Weights of a small mixture-of-experts language model, trained from scratch on English Wikipedia: 8 layers.
Below are experts of layer 4 (counted from 0) of a mixture-of-experts language model. Rows are named router (the router's row for the expert), gate (a neuron's input weights, with its number), up (a neuron's input weights, with its number), down (a neuron's output weights, with its number) and show model dimensions 0-255. Each number is 50 + 10 x the weight over its row's rms, rounded and kept within 0 to 99.
Before each expert's rows: a language model's description of what the expert responds to; "mostly gets" lists some tokens that are sent to it at least half of the time. This comes from a sample of Wikipedia text that the model never trained on.

# expert 8
Description: Pipe separators and similar punctuation between cells in sports results and data tables, such as | before scores, names or venues.
mostly gets: "—; ", "-; ", "%; ", "\": ", "ensis ", "', "
router:56 36 52 50 52 65 61 49 49 51 33 52 73 59 61 57 56 47 56 52 36 67 44 39 36 54 44 51 51 54 46 41 66 30 52 73 30 52 46 51 53 44 50 67 47 59 61 32 54 52 55 51 32 45 36 49 45 49 49 35 34 50 52 43 42 36 54 56 48 41 66 55 45 65 50 61 35 48 62 44 34 34 29 42 46 57 51 60 52 40 64 48 41 50 51 52 62 41 41 54 46 49 70 42 35 58 36 56 69 39 55 39 52 37 58 47 52 70 56 47 51 51 52 55 53 57 53 48 62 53 60 42 62 66 43 55 66 42 61 72 49 67 50 38 60 37 48 29 19 52 51 45 43 43 46 48 33 45 47 49 48 62 48 41 45 43 40 49 42 48 45 53 60 63 49 38 58 44 34 55 38 45 53 63 55 45 56 54 40 74 54 43 56 43 38 53 35 41 41 65 35 50 33 37 37 40 54 54 42 39 63 70 43 53 58 31 72 42 46 45 36 25 54 41 62 47 43 44 56 55 68 57 50 33 52 45 54 51 46 57 43 48 49 30 54 50 61 40 56 46 41 46 41 49 49 49
gate1:48 49 67 40 38 54 43 61 31 49 59 60 37 51 47 43 47 38 39 55 51 46 55 32 52 48 42 42 57 38 54 38 53 47 45 36 45 55 44 54 33 58 32 57 46 62 57 34 56 46 41 37 56 44 50 39 51 54 50 32 46 37 44 70 45 51 51 44 59 55 52 61 59 54 60 47 48 57 38 57 56 56 64 63 62 39 46 51 47 54 39 48 72 40 48 45 39 46 23 54 55 61 44 45 57 56 52 49 59 39 70 47 46 53 65 50 50 47 51 40 39 51 82 64 34 47 58 57 43 49 55 44 73 29 36 47 62 45 56 50 42 47 47 49 56 35 42 67 52 34 47 34 48 41 65 40 64 47 38 39 45 48 50 57 51 49 37 39 40 72 52 52 52 57 45 57 56 48 34 58 45 51 48 59 42 58 49 51 75 62 62 67 45 45 64 50 49 53 66 52 60 55 46 70 62 53 35 28 54 41 36 30 49 42 48 43 53 32 45 38 34 55 42 53 58 40 51 53 57 56 36 62 63 45 51 64 36 64 50 61 38 35 56 55 43 55 66 40 52 26 71 43 48 37 49 60
up1:47 57 47 41 62 51 50 49 39 59 50 36 73 40 45 58 48 54 59 28 53 62 49 59 50 67 55 45 50 41 68 65 49 50 42 71 54 39 64 49 58 29 44 73 44 36 35 56 61 44 52 63 30 51 62 49 44 63 58 56 50 44 57 56 46 40 40 68 49 53 34 49 57 61 45 46 58 62 57 59 59 61 59 50 66 66 43 46 60 39 52 75 49 59 48 49 53 59 38 52 45 25 49 58 57 37 59 36 37 60 43 47 51 33 55 34 55 65 55 38 54 30 58 47 27 58 48 44 66 47 51 45 48 34 47 64 48 40 50 55 42 48 58 51 47 51 49 46 24 55 50 64 44 47 50 51 58 63 40 51 52 49 66 45 46 53 47 41 56 47 45 49 54 63 68 36 62 51 50 45 46 49 56 39 66 50 44 57 40 54 61 49 31 50 39 30 42 45 44 59 41 49 39 45 38 67 52 63 69 36 40 44 42 57 49 48 36 58 65 37 60 61 38 55 51 66 67 57 42 59 45 64 36 55 44 57 56 58 55 60 42 41 72 49 64 43 43 55 56 63 44 39 56 76 51 53
down1:46 27 60 54 38 61 42 66 50 57 46 64 54 50 63 53 61 46 53 54 62 49 46 43 76 47 32 39 60 52 54 50 58 47 53 47 55 45 30 39 55 56 54 54 50 51 49 72 51 78 41 63 62 51 57 52 59 50 34 54 52 49 50 59 56 41 59 46 61 51 63 42 46 53 36 62 46 52 54 74 49 55 71 57 38 54 60 31 48 55 44 48 32 64 52 52 63 81 50 51 58 41 39 45 62 49 58 46 51 47 34 60 52 52 46 54 65 44 44 40 46 56 51 48 58 46 55 41 72 57 44 48 49 57 77 47 60 54 50 49 56 52 53 52 50 47 36 54 45 59 62 65 38 41 30 46 59 58 42 46 44 43 41 43 63 53 52 53 56 53 57 32 46 47 49 45 21 51 54 55 58 39 74 58 45 43 52 52 48 30 54 68 59 42 33 49 54 49 50 60 64 48 57 68 50 49 69 49 48 48 32 55 53 48 49 56 58 56 75 34 50 51 56 45 33 55 60 53 59 46 48 40 55 35 43 70 42 58 57 26 56 56 55 53 56 56 47 31 69 39 42 40 59 56 70 42
gate2:35 38 39 55 52 62 53 55 34 59 39 50 24 65 42 54 77 68 50 40 38 52 26 57 52 55 48 54 29 37 62 42 53 54 44 44 47 54 36 35 51 64 48 55 39 62 57 56 49 48 40 55 42 47 46 49 49 48 38 44 74 57 45 50 41 40 45 40 59 52 28 47 53 52 48 66 58 50 52 53 31 47 51 40 37 43 51 48 59 56 58 48 54 50 39 55 49 33 47 52 62 52 75 38 42 56 47 56 60 36 33 53 65 37 55 44 60 55 45 50 54 57 39 29 62 44 64 42 55 51 63 46 50 49 63 48 59 52 40 44 50 41 59 44 44 59 52 55 43 40 48 62 51 52 56 44 74 38 40 50 57 58 54 53 38 50 56 45 56 48 32 45 59 45 59 31 59 34 56 60 51 72 61 48 52 58 50 64 50 47 65 51 53 37 67 37 44 60 39 57 41 66 48 43 49 36 52 34 23 36 44 47 53 48 48 50 53 73 49 64 37 50 68 63 55 69 66 43 50 55 59 59 54 40 61 48 44 53 61 54 45 65 34 64 49 35 42 57 46 58 35 74 58 54 47 41
up2:63 45 41 38 49 44 47 65 60 60 59 32 42 57 51 56 38 46 50 38 57 65 51 52 51 39 53 55 56 40 41 44 36 47 50 49 68 48 77 42 57 48 43 67 38 42 49 47 67 61 34 40 48 45 49 41 58 61 33 39 74 33 55 52 31 37 63 55 40 45 53 45 44 31 33 64 41 53 28 55 42 53 58 72 58 55 41 64 54 36 51 68 58 49 42 54 74 58 66 42 61 55 70 59 55 47 54 57 57 58 48 63 37 42 62 50 50 44 49 34 35 50 49 45 45 55 48 61 61 42 53 44 56 48 62 53 54 64 74 49 48 47 56 57 58 49 49 38 65 62 60 63 22 51 42 59 43 33 40 36 41 44 69 43 65 56 60 65 31 55 39 66 54 48 75 39 49 67 54 54 36 41 59 38 49 59 42 62 49 52 50 48 48 51 54 43 58 55 50 54 44 46 47 40 55 71 67 48 47 56 39 40 53 40 63 51 50 50 62 47 62 63 45 47 45 54 62 33 48 48 56 44 58 51 50 58 44 56 61 52 62 44 42 41 40 47 33 60 54 48 41 50 54 62 52 42
down2:48 47 37 31 46 58 34 44 52 58 38 48 54 44 42 61 60 58 55 47 46 34 47 33 40 68 52 63 53 49 62 39 36 52 57 59 43 61 38 43 59 61 49 47 61 49 48 55 45 40 49 58 37 62 62 54 52 62 60 38 46 64 43 50 52 42 48 44 49 54 34 46 62 64 65 45 50 53 30 32 37 41 70 51 54 62 45 60 27 51 54 54 58 44 57 62 54 20 36 62 46 34 66 37 62 60 59 41 61 37 40 53 67 56 59 44 38 72 43 51 51 36 47 28 45 58 57 52 44 62 28 39 76 70 38 42 50 51 43 62 51 47 48 31 46 46 40 47 40 47 37 56 51 47 55 49 70 59 46 48 36 50 50 35 46 53 53 46 61 39 43 38 47 43 59 51 69 43 66 66 55 55 53 54 28 64 78 54 42 51 47 50 45 57 66 53 56 36 47 41 44 48 31 45 54 38 40 31 58 42 57 48 43 54 43 38 60 48 45 48 43 54 52 67 41 43 50 56 45 72 56 60 49 49 39 53 51 52 53 35 59 55 39 67 48 44 57 58 47 57 59 52 35 56 51 54
gate3:37 57 51 55 40 49 27 44 40 45 53 37 38 65 36 34 35 22 48 29 46 23 47 62 40 45 68 61 50 72 47 39 44 57 48 46 73 55 51 45 60 59 71 47 45 58 55 44 56 33 37 46 52 38 36 61 51 68 28 37 38 63 50 50 46 56 57 51 48 48 32 33 67 44 40 51 45 34 52 50 53 43 51 54 48 41 43 57 29 55 53 48 57 36 62 55 49 35 55 63 50 49 43 59 54 48 53 56 63 45 57 46 49 54 52 67 30 48 53 60 47 61 49 54 63 61 52 47 45 44 53 55 40 57 42 41 44 49 48 62 49 42 46 45 30 49 49 67 48 48 41 63 55 57 58 63 40 39 64 64 41 64 42 35 47 36 53 50 44 63 61 60 50 27 52 28 55 30 45 55 61 42 53 48 45 46 67 32 58 52 55 46 50 59 59 65 56 60 28 30 57 33 48 48 43 57 53 48 46 43 41 60 64 33 51 63 47 55 53 41 55 50 57 49 47 49 44 67 39 58 37 54 52 46 41 43 60 49 36 57 54 63 51 48 55 65 56 41 47 67 48 61 67 55 53 48
up3:31 43 44 58 57 68 36 67 52 48 47 28 47 39 55 79 44 51 55 56 51 45 38 46 60 54 49 34 53 66 48 55 34 42 53 39 31 60 41 43 52 57 29 54 29 57 47 69 42 31 47 64 53 56 68 69 45 62 41 48 31 35 40 50 46 68 45 50 69 42 51 46 69 54 44 57 38 47 60 48 67 62 62 41 59 43 42 25 50 54 56 63 38 48 42 58 50 57 40 48 42 43 38 67 44 52 51 57 52 54 49 49 54 50 41 53 38 35 42 48 65 47 51 50 62 36 53 46 51 58 51 54 47 57 48 63 42 54 57 37 40 51 49 49 56 38 47 50 44 54 48 47 59 49 51 44 42 60 44 46 68 66 39 39 51 37 57 52 57 35 38 36 50 52 44 42 40 32 55 35 43 58 44 56 47 61 33 46 32 36 43 61 36 46 58 49 43 54 50 32 54 47 42 56 64 56 52 42 77 37 34 49 61 43 41 58 56 58 65 48 43 62 42 37 66 59 34 54 54 51 41 44 36 62 42 36 33 54 45 46 55 42 45 50 57 70 51 38 57 37 49 72 51 54 51 56
down3:55 77 43 53 72 37 49 64 50 37 45 41 51 38 57 66 46 55 77 48 46 57 59 43 61 48 67 57 61 52 58 38 50 52 55 58 38 45 43 53 59 44 43 50 55 46 58 37 36 48 57 49 53 57 56 56 48 51 69 56 58 44 48 47 50 61 41 52 54 38 58 49 50 42 47 60 40 43 55 65 59 44 51 54 44 60 63 38 62 67 45 58 39 46 42 45 47 60 37 55 44 51 42 57 44 39 71 34 59 70 44 49 32 37 54 53 47 47 50 33 52 53 40 58 42 53 46 57 40 66 49 45 51 40 64 29 61 46 53 34 49 29 58 55 47 50 33 44 58 65 75 43 65 62 42 40 53 44 40 61 46 32 38 34 63 43 52 34 53 50 53 67 59 68 52 37 45 50 51 51 45 39 50 39 52 52 48 37 30 59 40 53 51 48 56 33 40 57 81 55 45 54 65 46 46 55 47 43 54 46 53 42 32 31 62 34 42 45 37 41 40 48 47 59 41 51 77 43 47 53 39 34 45 49 45 46 47 49 53 41 43 51 46 60 51 49 82 51 40 47 52 48 44 45 64 70
gate4:41 42 40 64 63 74 48 48 51 56 39 37 69 36 52 64 40 52 53 64 50 50 51 57 55 44 54 57 39 55 46 61 46 31 56 43 44 47 56 39 46 33 46 45 49 50 63 63 65 59 32 43 51 45 63 46 55 69 64 45 51 50 64 71 51 63 64 63 54 50 65 50 46 60 57 42 49 43 42 57 50 62 59 48 47 52 52 41 44 59 46 58 58 33 33 42 38 59 63 65 29 51 46 56 59 51 26 57 58 51 41 40 63 48 38 61 52 31 44 58 47 39 72 52 50 56 53 42 51 46 57 31 72 49 40 53 43 54 32 41 44 53 48 63 56 46 54 43 55 37 51 42 55 51 35 57 58 53 53 24 38 45 66 52 56 56 45 44 53 44 41 55 42 66 52 50 62 40 43 72 63 44 38 45 37 39 51 47 59 59 57 33 46 56 38 51 43 48 45 42 70 47 34 38 51 37 42 43 65 52 58 52 52 51 63 56 44 61 43 56 44 45 37 41 41 58 45 49 62 53 50 69 34 46 31 53 36 56 44 65 47 64 47 68 74 59 30 42 56 52 58 29 50 64 58 46
up4:77 60 50 47 69 40 49 45 65 44 43 55 43 19 43 52 40 32 47 57 69 57 35 57 35 63 41 60 52 50 58 61 59 58 45 48 45 53 36 61 49 42 57 60 39 51 37 73 63 56 58 50 46 25 70 53 72 50 58 68 55 61 48 66 56 32 62 55 31 64 43 34 55 53 41 57 46 66 47 43 51 50 44 55 43 45 41 35 25 73 54 42 40 49 39 57 51 42 54 50 58 57 47 68 61 54 51 46 68 44 49 49 39 54 50 59 55 46 44 43 47 48 48 46 33 29 48 48 47 60 49 59 50 45 48 40 61 44 42 47 42 51 50 39 59 48 46 33 67 68 62 66 47 60 45 37 53 40 43 49 51 48 40 48 50 43 51 52 41 26 59 48 61 49 44 51 54 37 70 49 62 58 45 53 49 43 42 53 48 58 49 50 38 50 36 47 53 36 37 59 50 50 57 37 50 55 64 59 56 54 50 45 52 57 68 45 56 51 46 64 71 34 58 37 52 41 46 45 53 38 37 59 36 60 43 63 58 46 24 48 73 37 48 42 58 55 44 52 32 49 51 54 41 48 43 53
down4:72 45 42 63 39 69 73 43 54 52 41 49 27 45 36 55 52 40 41 48 44 71 58 45 43 63 39 47 64 43 41 56 38 60 50 40 49 46 29 49 38 57 38 51 36 67 55 43 57 37 48 41 47 55 50 52 56 62 57 34 34 64 44 41 39 49 49 71 45 43 52 30 59 39 59 43 46 55 38 51 47 54 60 40 68 51 47 42 45 72 54 42 56 60 59 40 54 57 40 56 32 61 64 40 53 46 52 58 68 52 37 44 45 47 41 43 61 63 59 48 42 53 31 50 52 49 65 39 47 39 52 47 42 33 49 54 45 76 36 49 40 43 59 56 64 43 51 47 40 53 46 55 52 48 44 42 45 36 37 41 34 33 50 43 45 54 57 45 54 38 44 68 52 49 62 52 57 46 72 62 46 56 51 61 46 44 45 52 42 41 52 54 45 61 46 63 59 43 36 54 34 56 50 27 40 53 31 36 60 35 49 55 56 50 62 60 34 46 50 64 63 41 59 74 60 40 45 41 39 47 55 60 38 47 38 60 45 50 47 28 62 66 50 76 46 55 49 46 53 54 32 43 53 60 54 53